python train.py --n_layer=10 --d_model=96 --n_experts=32 --routed_scale=1.0 --balance_bias=false --lr=0.00934 --train_tokens=493800000 --dataset="wikipedia_en"
Below are experts of layer 3 (counted from 0) of a mixture-of-experts language model. Rows are named router (the router's row for the expert), up (a neuron's input weights, with its number) and show model dimensions 0-95. Each number is 128 + 32 x the weight over its row's rms, rounded and kept within 0 to 255. Numbers have three digits each.
After each expert's rows: a language model's description of what the expert responds to; "comes after" lists some tokens at least twice as common just before its tokens as in all text. This comes from a sample of Wikipedia text that the model never trained on. Tokens count by the router's weight.

# expert 7
router:147177114139144107166108118094140142144108150169158177134098182164098061071114150141121121149117129091170156189100080086091125196153121145086124099156095124147149097150128143137127092138073126066125170115087113100121108139125180084088061128127111112125127134147147095161207121064161125191
up5:091132167131125125110104138108138066090109169132107140078152127136121131123178023135129082118143167194138135090110126130146169120177133103179130071160134054146135103071145092161138089101100105073123117152186143118136143131151119132163152139116162175143112100109189101082158079188163140114
up6:166140155174166140133087108215123155148070095107118089134124138185114159126147154170148116152154138115157166093135176021103111144164097105142087068151126158103135106139197146068108140100156113069087095096138109124138090104135131096140105135147149122157169191113080145153143088104130112143
up7:118066115087138118145121081123117118178116105129111089095166146118160146147079160128115144135111112184087128125144098083136162127139109170122135115116143161090054115090138154246175125184088112125167121145121079075097191153135104150157120137170152125109092094160143111131117144094107217137
up8:126100163131106133166108098159135053093113178185172091142144089133099106083129102114094116232112102109152125123113133130107179083100167098115113178109139116051137145151108132165138138158130145122063165171157119105157094047121140125093114140150118151175122174109127108155208123134159129125
up9:199141130084070130161126081181134096165162118121176164079161106102117214142157092128186086142147121148161166148153152141156143124118123095099080134106104106102171108077125098133149120126152113167116134159105161132156085159147095174111141064102137073113147121078149108139170084062151118081
up10:108113143126127116161185153076135080080107168170133134070131146113138134174066147116116168122117149113164181117120114082132167129155154099092184123150094097018147129134120180129136128123104159069138122156232116094135089134125185122080124137141101140119107087147134130103122159114159077155
up11:158159097115153165079139103100139097156117117081140182072095062109108132104148133111140126182201144159107115079118137134162112083113128109150170127139121154098059098111192097124085201126095128116108153135139167099150182156175104118189097148062141107149120159089130170083131091143131155164
up12:149094123161063090111107110132105094138181162137176174126138193117108186132142098098163104116139077153109102161094173171126150056125168093112129082114162113071092140121173073129129117133164089161141150131067163084166098147163122154177156138099169175128097126151151148130139152093058122114
up13:065142102110145111153107124115086126118144108124066166118078143159129147154131189179138071131101167188127149118050100105174138194128092100129173080126102074141146092177129155121089115116117135151160117121161163105155174138192125089071160130127123110127113132096178159102091072160142177133
Digits in numbers
comes after: " ", ".", "–", " (", "10", "00"

# expert 20
router:175167118177185041138124103062143102125077142122082163167152133099072165134080110129081091057141131144113125123110120152147132157132127162089070093170119132130143174140112100142140101171064103148127173151085146123120127049155145130118141168189151098120167112152083115145141110086145140138
up0:113174111180137136115139174128069060145115118109121174110132142170115157133070110198145106113117074152144140207151178174098140171083126101086137105138102113097156147077104117094078145154107123182164119135105197153116079133148144142116139127179118163157107115054107076111134106103138126173
up1:144162070094125084113120093201136161076113080087132149157156132139091131116158146124126137121095073148133157179165175061090167182145099099152151107150122112151094145155083169086149121124133134098085121157130165124069117078117109099101143148130116180145149165073156109099138094158205089176
up2:111118183181106106167068080108181197106111136128057140145141157144171152098122082131153124086132092100112135172142099093120155132138184111115075118133079151145094138127089174143165133193094100185120148075112187117092139188146094093142090114151187107154123145133081113128094108151123151134
up3:141141143118138091117100133113129085171130094114154132115104063142135138153092148204141138102109122162149146106115129131165114085094085145122153161106141188141123155083112091140176159150033108130158132134077166160154128131126037125152130098102134131103148052209087121191143127096155167170
up4:117173152118083097108183094134163076182158161119141119151133093127162062111076127136115153140090101190108087082106151122128102145094149112153144103124104107130109081165105142174122123132091121182130130117119110116119156152076135136179090156151203100201144080148044146147141133075162109175
up5:096134132136104081163158167062245170144150072176136107074108147173157148160144102121099160084142125142150137138106174099093110142182149120095131138149149162130126092164081164117187103123093125132083092093128109114072112104123119109162086095142099075083156131145109120148129092168127165167
up6:082135076149139124160092107080123156094071185112150200104169169129103125121069114124159091101091171154109149111141122137101207155134160215043186149176091138137119090116111132158130119129089152089131184152098115133145116134136128151156150104158116129144100155102102065101108121121155098123
up7:143072120147137136132117090140060136195126141143091134105163099134088141174155110104108090124119145074102143143083123167077157163148125131162114196132148089075172081180087113149178168173109118108163197143116093123098155095141167091094103147162063129179151093136164130073151103131125140103
up8:110172131156150131124109086147167064125169146150111092117203114109106127114148128139093085090157111148186088199091101107137130139105127126149091135113073142167152086143140137073143151135136101090164057053151133103178133155108177136101099140188138158166106076137204150175132115137111102138
Inner consonant-cluster pieces
comes after: " s", " S", " al", "om", "at", " un"

# expert 26
router:140219158079115121148107072111076123163119115140091128135095140124103147117143198137160100132124134143193133143091071105100123164128123188128102120130200106095193096172098150091113113133078144124121145102091145068092136121101123124157049143117163161143154151169115091175132131064132102150
up28:152147129100123106109188115133094149123099151115154122128176160130156112147175141100111127148140131104165141087121144080144099183097089102130163085192127138092092112159130163149051175123104131136150064147073113113080182155111163152139117165164112102138152066164140031154123055152134120168
up29:153181138137129147152139174145110113138158199144175159110156164141156179143140087105119054081134169150106130178055135103131128156129112138086081113078092127060173111080114154121160145114133134119107149176117192117116098101129141114184082150098075162095104161110107136121148100120143107044
up30:156158103183141116125148109166143094110096162164143078116145080064214093148125090143137183188133120105164132124118202083159149167115076156103127140125110101117136145153134100096074084100097132078129133140124183073168102164119128133156122213093112145145117116087150110108158072124126104150
up31:146100159126180132142065121080101170146070104119115140133111161105160062117108113177160122116081168157164149107095163094075115093150108143164138160134139104180149115119178130113085093096134129124101111067126134124143121120072143085138144179149113220148128119143154187158124108048174142171
up32:114178156098179122107084157080150120126187176164076152173141135093178103099074162164079132120099112153132133128139113131100118134126106155108115081099184115070163076146137126130135127147123148051109185110107141130144160124123062127128131183176102184101074107099145089161146140137059162146
up33:137160142142126081142146115151066083125090103173144140164059157147131157167108143108059132113185121152167160093074101133158154105148094099106095095136169098064168129162116087085121131094116223130111151102127129145082102117107159136158157161112180153135150152064159155088156140093133151163
up34:085176096145098154169115091063146091141101079099118087107156121152103135119118103131132126104114113072153073203153133119135150115170137153107140142130132134098149127174134113121077167153123089157157124124098209064195159108082097161116150128102167127103131119088132099124180123117114194217
up35:125080110149195120108024124115136130153066081124171138139112077104158150150146097123117118082082110181165104191122059104140129140207133146119086117130147127117142142160103147149124139142123162084126119140093143093083080141114134104135129184165183194130134096159155176098132176142114140114
up36:119140129125180147142155132126158183065098140115080180120128110102107141092171087149090076070120137098148155143120145197134146125108141192173139115097148120107130150085162100182126086129078143112147140123087107119066141136108164183118087119147116092081117155094202131062181091169129137172
Year digit prefixes
comes after: " ", " (", "–", "20", "6", "aged"

# expert 10
router:132149094161158115169118110120090118109141128135086089111129167154148078080144176086139110134101134083139200138118081158156128185138121185084127085181130128090155128150087159147157115079082136129126140136066171127103075105171179096151092061107127168201159163133160123135154112110188146123
up4:126179076131155125090077095147111120164129138117105095093098110179139128143086142126119108118161092062138116093084132149141113107132117166169124125111083152057153136106092193161158115130090185160137081186141154064203112131088126117148128128119135163112126201163201109168161102126102144163
up5:141076118096116151116159107097099124109159127122115160109167117119136177075189119073105105134119114169114113197134128157141133133133060190134201135151126086145084154133115115084109157195093154111106109063094141179064146159121180091156128062141150168091157119146139120103123159124078135171
up6:199097144166120087148113120134144121111089153129113145112120109145089163136081088082161197140127176189095104117141111194140093118096109058147150145131115097105171105123067159129125129093173096073116160181165101067119169137173148117126103174122158142134099110180155087157152136127118134052
up7:108154148128098146168101103125154118128143130140136130150117112168087100113149091117088104136165156105158133014175102090134187152091152139155086134119097108141121092112096124154193120124107148175167223154144190099159139151176080172108122153104092083146138084090143060132120136128153122089
up8:168170115094156129163122111131134126061133143109109109128153058178108105075088176135127196150125108083189189116158120102122079165110105147081091164164161168124141135179094177170144139149111080129082121062121130123130141110147165085135109182097169140127115146131088166103101074128124119073
up9:142133107095137130120128146150144036151141123095209126137077116132135133099108152150122136104135180191097158112110133121124186121154141161142102104099173144137167183117103084159114166129095057106134123110105141157133133132090092125127168084136120114113089160176108121127135159179189113006
up10:135114183169149123058131131106091109089139138111157127136174117097137134100123131155078109085161155112112073193191114085109113104170129143186158127140181101103115128155127139121091141154119165125074173105134098102170131097088107176126066175161167165142162130176104127070045151103101142119
up11:126119158093139162120096154133185179191122097136066085138122143151175045122079142100120081105141192087094154095055104130180109190133173123146128145140087188131127098157124152086126101149113129121108132115101135097119144154106127135102112080154101143151163117108135113168118130108227124170
up12:141148104107096110055130111146193134086210127126095170148110113098149143138152098161133115125161133158102174091101130072098167145087091086106127130122122128171111138133126088138154201169082134146086139134140147175118105141142147177101121150115114179118036087135036121154111170139156159147
Initial capital letters
comes after: " |", "-", ",", ":", " the", ";"

# expert 2
router:171154140195148133141134080130152069185105172154131114132103135148109106070118102152174078087135130170112124097147112123107118118167102132169134074141128132062154122157155130139150103073096136154150137078079156134053098062209088134117144156083129114094140172144153096127137112070178155134
up1:103083170098141138116149146092092105159177205166130054128122173139103116161120114132105099054153176135124088072136102142125076180098078144138164114174158097131116152115151123135090119132136070087140206107112128152125146136197147155131120140120127161100124130132112083118139146081205095088
up2:122111134106117161144113090119127035127118106113136179098059165098189113103128160117180137090225106153097161094127170107128096149152140119172124106093156115098141071180190125102179053105147134153097186106119200093148131115110142130110110121104139122094158141094140138144129127093159136120
up3:074078136139148036157103125093137145169120194096170135136120114167115100146125066136098145129124126093098148140138107128184130105099103142173122156122148081163079170148100127169121135097164112100133120148160147156118170072153087122145065139163112143129152085105090157177181168180157049124
up4:118136102119181115122160056075170105118104113163149062141138085141172101119145184127137071072161102155095114097164114172102118071093111163184103106142074162121157100115115124132186182094112137170158122105145147115080171082165102114140143136114142115121138106158181110112181076107151144180
up5:145139107118080106114073166137140125095163167200069160139158142122103088112135155126125152135179152090103178113131205113119161153135153122086166098177115067097112205187129146121100123125128118121069105129132103119094075139167144119114094087133139114073127072151116162120159105202109175143
up6:203110103110122078093108093119128210131090187125117129100131093140103157090114144114199116152158104088094122142122131126146115108122151128163086125087123054150176136168124158190091124165103152133149128189083131181149139126138128122085130144092116094083139071113117186172090113084163085163
up7:164072115112197108075110137082173149154129156171089124157100082103112131094098114166152084080095174109092151132134102145184104096163117157147132091134190162097199161129104072168129120093136104135152129129124142130154152161159062137151108152129136143131120193071052123149117144081127103152
up8:079112162154223148148109092150127125139091148112128085089129079121152118031142111103183111118096131160146111098152155132167107151135123196122147108128153126112116101191130115097145162080139126085150117108107166138131110171156109133058164069080105126140086119100144180140157089138197165154
up9:134113120116149059132114137136083097142188139160089172094201109077122099073107087165144062175126183077118125130121140174080117117143120123145177159154073130134150087098128185149142112145074117142130220134158086170104123112123178174129124144122073163131098118120143106094122117162124098118
Mid-word name fragments
comes after: " T", " B", " b", " t", "B", "T"

# expert 16
router:119137141170135125102142152086104066141137133177161158133112141149090122129158128100091105165140098094155135180122063112162205122136065141121106158185067084075114135114112121142149164111112140154198151086092154154109129098130184118141107147143039168133131101090176123143128076074170103130
up5:132120101116173144107083040133157068111119158200123143129096133142159148116183122104144093104167137116110156135208130178216134071166108134099140140120069144096137126193120176108090148123099166156115100127124112150112148126116087157160080129085116139151143088158159058080134135137131107138
up6:140173126132148137133117164176143133192103099170198120074089112100095147141140114099082114174106100109107150154149135151084169133110141073113167077138147118037182136145081154137080147110148137152127172111124187102188153105104094110133097088146086102090128169115180119106130198097139156133
up7:102101169098081080161135118070132114180083099118113154136112115164103192101119151144059108157129131082120116105122051068128152167144154157115125137106102153100159196124114130121138154121106117173160130120141125141137114139139181105163122155079024129187112159124171141192165114152086101127
up8:130156106137213166150101196073165157150165086149109108160063145161126101123109056106113054093113125120127155104165157098161114130120137163095199101094145074117104099097110130143126139128135147155142126133174128179141157143149154133192116109150126168145130061132124077152102076083120086110
up9:114112164066170142111168141162148171132126132122123165154035117130047098099150121104141132181080114173182118147076103116126139141098093138112098122088173107099164106111150101145161176110095114145171124137160119084135180095112187052088156142097145137145151189131136155114142137076112084141
up10:122121144069125149113096124165080091129077135191131129141145205147151119124187096124071123161174119086087131110104158067144093149098055120137134127125164104165126113177125163073136135096079188084114128148169105174107120082145167146151135066132156120125130167156174105130177114110133136184
up11:108113094147124132168168170143137130102182138085119095122061171084154134044084119142139146127156136098134141176175087147106127115158169144133134141144117120150061140110104132160212166073114086116121123126033211201134133146132143103079120122134079137161121093116147118150136126128124154148
up12:108126162110127140163131153134089128179128125164135026129089145169139145094140102098093124206134071137113111186133133109133129144123130216159114096160128118105119091126184050129133111105179154125135145096143105116142164074139161078078130143203100080144137102135105070132173144148132135147
up13:136099139127114155128149103099141143094145133158106164132165124151121101094067119145137116109167116133082081147151128090177073153095059150067179121193106099122167176182135210143115098142127196086164091078137092150157172081204165121112140115157141127128128106100156140083110117096134104138
Name syllable fragments
comes after: " L", " D", " R", " G", " W", " N"